From a checkpoint of a small mixture-of-experts model trained on Wikipedia: a sigmoid router, 4352 steps.
Below are experts of layer 5 (counted from 0) of a mixture-of-experts language model. Rows are named router (the router's row for the expert) and show model dimensions 0-111. Each number is 200 + 20 x the weight over its row's rms, rounded and kept within 0 to 999.
After each expert's rows: "comes before" lists some tokens at least twice as common just after its tokens as in all text. This comes from a sample of Wikipedia text that the model never trained on. Tokens count by the router's weight.

# expert 13
router,214,186,200,191,210,191,208,217,200,180,203,216,185,221,194,193,195,204,219,205,203,235,197,213,222,195,216,197,180,175,235,179,197,193,222,218,237,202,237,196,221,239,185,170,261,190,212,232,180,210,195,182,217,222,223,215,202,194,226,193,203,199,212,216,218,213,238,235,242,190,197,216,175,258,210,204,217,215,190,207,195,200,239,197,218,194,206,192,204,204,202,205,193,199,228,184,189,179,216,148,222,202,204,221,222,237,219,192,227,206,206,207
comes before: " the", " by", " in", " a", " to", " as"

# expert 9
router,218,209,211,211,177,193,217,213,189,214,228,189,181,244,205,234,197,240,191,180,236,184,203,208,217,191,219,199,248,192,221,202,181,218,188,175,246,221,220,208,215,229,224,212,202,200,220,186,175,219,215,208,178,225,220,190,178,191,196,193,213,231,198,203,192,225,223,224,221,208,213,228,166,229,212,178,176,185,186,208,193,199,240,202,203,209,206,244,207,193,229,211,223,208,194,195,196,215,204,194,212,190,198,198,180,165,169,220,203,223,196,202
comes before: " ", "\n", " to", " by", " \"", " —"

# expert 44
router,196,196,250,191,211,202,216,204,195,203,227,165,208,206,157,210,231,184,212,176,235,197,215,248,204,193,187,203,210,194,175,216,215,180,197,186,217,191,192,207,161,223,194,189,245,202,192,175,188,190,194,188,177,212,210,185,223,205,179,198,210,213,170,209,175,211,245,202,225,209,212,221,195,256,222,190,218,182,200,215,199,197,226,204,210,159,191,228,191,207,204,202,215,197,198,170,205,234,188,176,210,169,183,242,161,229,175,219,234,189,212,181
comes before: " ", "\n", " —", " +", " •", " −"

# expert 20
router,181,193,192,184,194,241,216,185,196,174,199,163,182,224,198,201,183,212,173,159,202,176,193,178,221,182,182,177,202,203,205,220,183,218,193,201,225,202,210,217,171,197,215,232,234,183,215,156,184,204,194,188,188,226,233,206,202,189,188,194,223,221,174,184,194,200,231,204,225,216,174,205,177,194,207,176,210,196,186,228,185,224,207,150,180,187,196,240,167,212,231,225,209,222,206,197,204,161,170,154,212,228,186,248,186,246,195,240,190,210,210,193
comes before: "1", "2", "3", "9", "4", "6"

# expert 4
router,211,192,216,163,199,201,211,162,231,212,227,195,203,181,194,200,175,185,206,198,226,205,214,197,232,208,225,209,190,194,209,226,213,217,196,212,176,202,170,182,194,177,171,186,204,187,206,191,206,235,189,202,189,224,218,192,193,173,196,197,201,190,196,218,204,202,235,223,203,185,205,242,179,222,194,170,193,214,192,198,175,199,234,175,216,219,192,218,188,246,266,203,192,184,196,189,189,229,225,171,239,188,196,199,181,232,254,196,224,215,206,177
comes before: " and", " of", ".", " in", " was", " with"

# expert 12
router,203,218,208,231,220,229,204,160,205,206,209,226,195,229,209,195,195,205,217,179,231,178,203,199,227,163,240,159,221,206,215,228,183,172,221,203,208,208,196,223,194,227,189,210,197,177,204,218,193,205,228,199,216,214,228,190,216,192,194,200,218,200,225,194,192,214,217,214,191,204,193,201,207,226,198,218,224,190,163,216,187,220,224,195,233,195,213,217,195,190,225,185,208,231,180,194,184,216,222,176,234,172,195,213,179,183,181,228,220,228,209,218
comes before: " |", " ", "–", ")", " –", "″"

# expert 23
router,201,205,228,197,167,202,190,194,178,197,207,182,157,226,184,205,214,204,216,173,216,228,184,177,194,226,214,198,206,209,222,219,193,165,193,217,232,200,215,199,191,219,181,188,208,194,242,200,194,209,200,237,189,206,193,202,178,173,241,208,223,221,230,201,190,215,263,228,207,222,185,217,212,246,200,209,220,195,175,251,177,223,228,165,197,181,178,206,184,226,200,206,209,207,194,208,214,193,179,180,235,211,198,206,183,206,236,198,250,206,199,201
comes before: " the", " a", " to", " that", " be", " an"

# expert 33
router,227,184,210,190,206,211,200,179,200,213,236,190,167,235,207,221,197,182,189,187,227,213,193,211,188,192,210,200,175,159,216,215,202,214,223,197,222,193,191,222,155,181,203,232,191,196,182,207,211,189,188,210,206,204,204,188,174,176,205,177,224,196,201,207,162,215,235,243,188,235,227,234,230,249,216,182,193,188,179,193,175,168,220,198,163,222,175,207,218,224,218,209,170,206,199,206,182,205,246,199,215,184,187,215,174,230,182,226,201,188,254,217
comes before: "\n", " The", " In", " He", " It", " She"

# expert 14
router,193,213,212,227,205,200,181,200,206,191,206,226,198,184,201,189,183,203,188,205,205,179,188,223,204,195,226,195,211,232,228,202,205,183,213,193,237,202,176,241,191,246,217,184,202,200,196,192,177,145,199,212,200,242,218,190,174,190,187,166,201,201,240,192,203,180,211,211,203,185,205,195,205,246,207,185,236,205,156,213,202,207,236,181,234,195,163,257,171,204,266,172,200,155,213,179,206,204,191,185,233,225,217,220,194,219,205,239,224,226,210,227
comes before: " |", ";", "″", "%", "–", " Angeles"

# expert 6
router,192,193,184,196,184,232,201,207,201,216,184,197,187,169,176,212,206,220,212,202,219,170,203,209,204,177,200,222,188,191,217,216,201,192,219,208,208,212,189,223,224,195,194,205,206,196,186,182,184,212,214,213,210,215,217,244,194,201,177,200,224,216,215,212,207,192,232,208,240,223,192,227,199,218,205,192,198,190,160,201,205,166,229,213,241,213,203,227,192,182,247,200,196,238,191,157,143,204,210,173,222,184,183,185,170,240,269,198,223,204,199,192
comes before: " |", ":", " of", "==", " ==", "==="

# expert 32
router,193,175,195,195,189,208,232,187,194,202,199,184,214,228,201,192,221,197,207,179,235,206,201,244,228,218,196,209,221,186,197,214,220,172,196,190,212,207,206,210,186,221,201,202,244,190,158,172,189,214,217,217,188,217,199,188,209,197,203,201,217,210,198,186,188,231,237,210,216,203,206,211,175,253,225,200,204,211,186,218,186,216,195,194,213,172,184,230,165,234,214,230,210,209,226,181,185,183,206,176,226,205,168,215,206,181,210,213,214,188,204,190
comes before: "1", "2", "0", "3", "4", "9"

# expert 30
router,223,189,203,209,204,216,179,212,192,197,223,181,197,227,188,211,154,221,203,153,197,216,178,214,230,205,187,182,210,191,203,193,181,235,175,155,193,204,196,233,182,218,207,222,231,182,170,169,195,241,170,246,169,225,227,192,175,187,178,179,225,210,191,241,185,214,213,212,213,245,191,219,221,234,206,197,172,168,183,206,196,182,237,218,187,199,194,228,215,216,190,226,212,180,209,198,185,224,205,207,229,142,189,219,213,225,208,202,178,239,203,183
comes before: "-", "|", "\n", "==", "The", "==="

# expert 0
router,186,181,199,166,197,227,205,198,227,212,204,180,185,193,232,209,194,219,201,208,208,183,220,186,199,199,228,220,183,189,192,190,197,213,207,215,232,186,207,218,178,202,202,197,240,211,203,209,220,209,208,203,202,227,207,221,216,187,153,189,217,214,203,238,234,206,229,221,226,187,202,237,196,231,224,171,168,235,188,178,191,185,211,193,193,208,210,234,198,234,249,191,174,227,215,186,208,223,227,186,238,190,217,176,176,241,246,218,247,184,225,183
comes before: " of", ".", ",", " and", " in", ":"

# expert 43
router,218,200,180,217,218,238,209,205,228,226,190,179,199,224,194,201,186,187,211,218,228,185,203,227,214,228,220,233,177,193,211,213,195,194,207,224,231,177,212,201,167,237,180,215,234,183,223,183,205,196,187,185,200,227,218,192,216,208,209,186,215,179,212,215,217,211,232,240,219,201,203,235,192,242,226,162,193,224,212,212,178,206,263,213,200,191,190,205,186,217,276,222,193,191,159,227,213,204,220,179,217,162,194,234,164,236,200,190,224,219,223,178
comes before: ",", ".", " and", " (", " of", "'"

# expert 2
router,200,188,191,179,217,229,192,186,194,248,209,204,209,211,207,194,184,227,222,199,245,168,207,187,233,215,223,195,214,166,223,219,196,183,219,202,192,182,183,205,208,229,205,202,213,184,213,192,188,190,191,171,182,207,195,183,209,209,201,202,175,205,197,237,182,201,220,211,195,224,199,201,201,256,202,173,199,192,163,224,176,188,210,203,215,209,208,236,189,231,244,200,226,188,190,173,203,216,214,193,224,202,170,207,175,211,220,187,227,189,215,195
comes before: ",", ".", "0", " and", " of", " in"

# expert 8
router,220,200,203,192,194,222,229,204,204,191,230,176,197,220,173,204,189,218,183,214,224,209,210,212,215,209,193,206,181,204,211,222,188,198,199,195,224,213,208,222,185,206,195,202,180,185,166,174,180,215,209,213,184,202,181,180,215,178,195,217,208,203,179,202,189,206,235,215,220,234,243,193,189,243,234,168,238,184,218,233,208,213,223,189,182,178,190,215,199,201,221,217,207,190,171,167,217,220,206,213,211,189,171,245,179,188,204,200,196,237,206,197
comes before: "-", "|", "=", "V", "age", "D"

# expert 19
router,206,199,229,197,156,182,193,204,178,202,241,209,182,229,184,205,197,230,210,196,226,213,141,190,186,222,213,201,217,177,204,215,181,192,192,228,233,207,229,215,206,233,201,217,232,206,218,205,206,201,170,203,197,226,206,216,207,209,214,209,194,240,224,223,180,217,256,228,186,223,215,225,194,254,196,208,210,192,180,218,167,205,206,190,211,188,179,224,208,209,186,215,197,210,206,213,200,206,197,194,233,183,229,213,205,200,208,208,221,237,201,197
comes before: " the", " a", " be", " his", " an", " been"

# expert 39
router,217,174,221,203,196,214,192,204,188,208,189,172,201,199,202,207,170,202,178,187,207,192,200,208,191,214,205,186,205,170,184,193,189,223,200,174,232,215,209,189,198,214,195,183,223,202,205,213,194,189,215,214,210,212,216,176,205,184,176,194,223,187,187,183,160,210,225,201,234,203,208,220,170,199,239,170,208,191,171,221,207,186,230,175,200,194,189,233,199,202,227,194,160,208,211,166,193,206,175,171,244,208,194,225,171,208,209,193,221,208,257,227
comes before: " ", ":", " /", " +", " —", " −"

# expert 18
router,214,196,182,214,189,206,166,199,196,209,192,227,214,192,193,214,203,209,217,202,209,184,174,235,200,214,217,187,192,163,180,198,172,224,207,204,217,215,216,220,189,253,218,224,217,190,195,206,204,213,237,209,216,201,208,204,190,163,183,201,196,196,196,177,209,184,210,224,199,218,171,218,194,233,217,215,210,197,185,191,192,169,230,141,196,197,170,237,198,210,234,200,195,181,204,190,176,210,185,161,230,189,163,218,172,184,229,239,211,189,202,217
comes before: "0", " |", "9", "–", "1", "2"

# expert 34
router,228,200,189,203,181,221,212,171,207,215,211,187,208,237,201,192,179,208,182,202,244,196,205,221,200,187,225,163,188,184,211,201,178,198,234,217,189,197,225,216,204,194,189,206,194,204,201,180,181,210,212,182,189,201,188,222,224,199,192,186,182,207,166,207,184,200,214,205,194,185,208,233,196,247,245,189,236,168,183,203,191,251,230,199,203,238,215,226,187,264,214,200,196,206,205,151,199,177,216,192,241,180,180,201,198,221,221,197,215,175,186,167
comes before: "0", "9", "1", "2", "8", "7"

# expert 1
router,166,178,199,203,169,193,227,201,166,190,206,179,181,209,201,222,206,199,184,184,228,182,194,196,235,209,182,194,189,216,213,230,194,214,211,181,242,219,188,200,158,210,194,204,222,196,205,195,205,207,196,232,177,214,198,160,212,193,196,171,211,199,216,196,188,226,250,222,206,228,222,257,200,236,242,200,184,200,167,204,186,179,244,182,206,195,217,216,199,213,222,224,207,193,189,215,197,225,186,202,219,194,187,247,200,207,185,206,199,212,210,190
comes before: " ", " was", " —", " is", " \"", " MF"

# expert 10
router,205,168,183,194,217,228,206,200,208,194,203,205,187,195,212,255,170,202,200,193,206,214,186,208,214,199,217,204,179,197,192,212,205,212,186,212,214,212,209,243,196,213,195,218,220,198,191,198,213,169,197,220,173,235,193,213,189,192,149,208,178,221,204,199,207,212,202,212,240,204,174,216,205,226,200,221,167,216,171,211,195,195,218,159,199,203,177,229,194,232,241,176,177,195,206,217,215,185,212,190,211,184,180,197,185,216,233,229,240,214,193,191
comes before: " |", "|", "0", "3", "4", "5"

# expert 17
router,186,210,164,203,198,195,198,171,204,204,218,176,190,200,222,224,198,214,165,204,210,198,196,213,209,203,177,220,218,177,231,192,187,215,186,173,235,198,229,209,224,178,178,228,197,195,196,218,211,188,169,181,206,217,185,196,195,212,203,206,210,199,159,185,184,198,214,203,224,234,187,213,150,227,220,203,203,203,189,213,177,165,196,201,180,207,185,260,196,237,195,206,194,190,180,211,188,205,202,172,227,197,216,234,194,207,219,193,243,218,233,203
comes before: "1", "2", "9", "==", "The", "3"

# expert 15
router,213,188,217,230,202,220,191,231,203,196,182,204,174,209,216,217,180,218,194,190,197,199,166,202,202,193,239,155,208,189,198,174,174,185,217,207,223,218,231,214,164,212,222,227,198,210,239,204,164,185,195,232,207,208,245,189,183,187,193,219,183,193,201,191,189,199,237,225,177,239,199,225,206,213,188,186,222,188,212,209,184,223,224,168,195,188,180,222,181,213,233,213,207,221,193,193,211,192,166,172,229,191,193,249,177,190,205,225,200,212,185,225
comes before: " the", " a", " to", " in", " by", " his"

# expert 35
router,212,166,219,182,219,201,196,201,203,221,220,195,204,211,191,175,191,245,183,216,226,178,188,193,218,199,205,217,203,217,201,204,197,228,211,197,208,212,234,188,169,209,223,179,212,182,227,203,150,195,199,167,185,216,228,215,230,189,201,162,154,215,164,211,198,180,250,210,221,189,187,220,198,209,213,171,210,187,196,227,226,223,197,200,209,230,193,241,194,232,211,183,188,174,184,153,200,207,214,178,226,180,185,152,229,188,234,191,226,199,202,185
comes before: "1", "2", "9", "8", "6", "7"

# expert 24
router,211,220,200,202,166,210,206,189,195,205,221,199,211,231,169,186,178,217,176,212,247,170,202,223,193,206,207,207,164,184,246,214,205,208,220,222,218,189,218,232,191,205,174,214,207,201,186,203,180,197,195,210,188,191,213,206,203,158,195,184,190,208,217,207,197,199,241,223,222,168,216,209,180,244,211,208,232,198,158,222,156,219,208,199,197,204,219,235,170,248,210,201,178,195,198,184,196,201,203,208,208,179,199,192,158,239,212,193,226,218,209,188
comes before: "\n", " The", " the", " In", " he", " He"

# expert 26
router,210,171,184,183,189,216,202,184,187,178,213,189,207,196,217,229,178,218,191,178,229,212,185,235,217,214,226,186,193,193,192,193,194,211,199,222,216,215,231,190,198,228,203,205,237,171,194,187,194,216,170,199,179,224,200,199,202,193,202,195,189,200,188,185,221,216,212,215,222,173,206,208,174,228,212,173,193,226,179,211,198,209,239,159,232,194,195,246,199,224,232,180,185,188,215,173,236,188,226,183,244,191,205,181,196,201,225,217,223,189,180,188
comes before: "0", "9", "5", "8", "6", "7"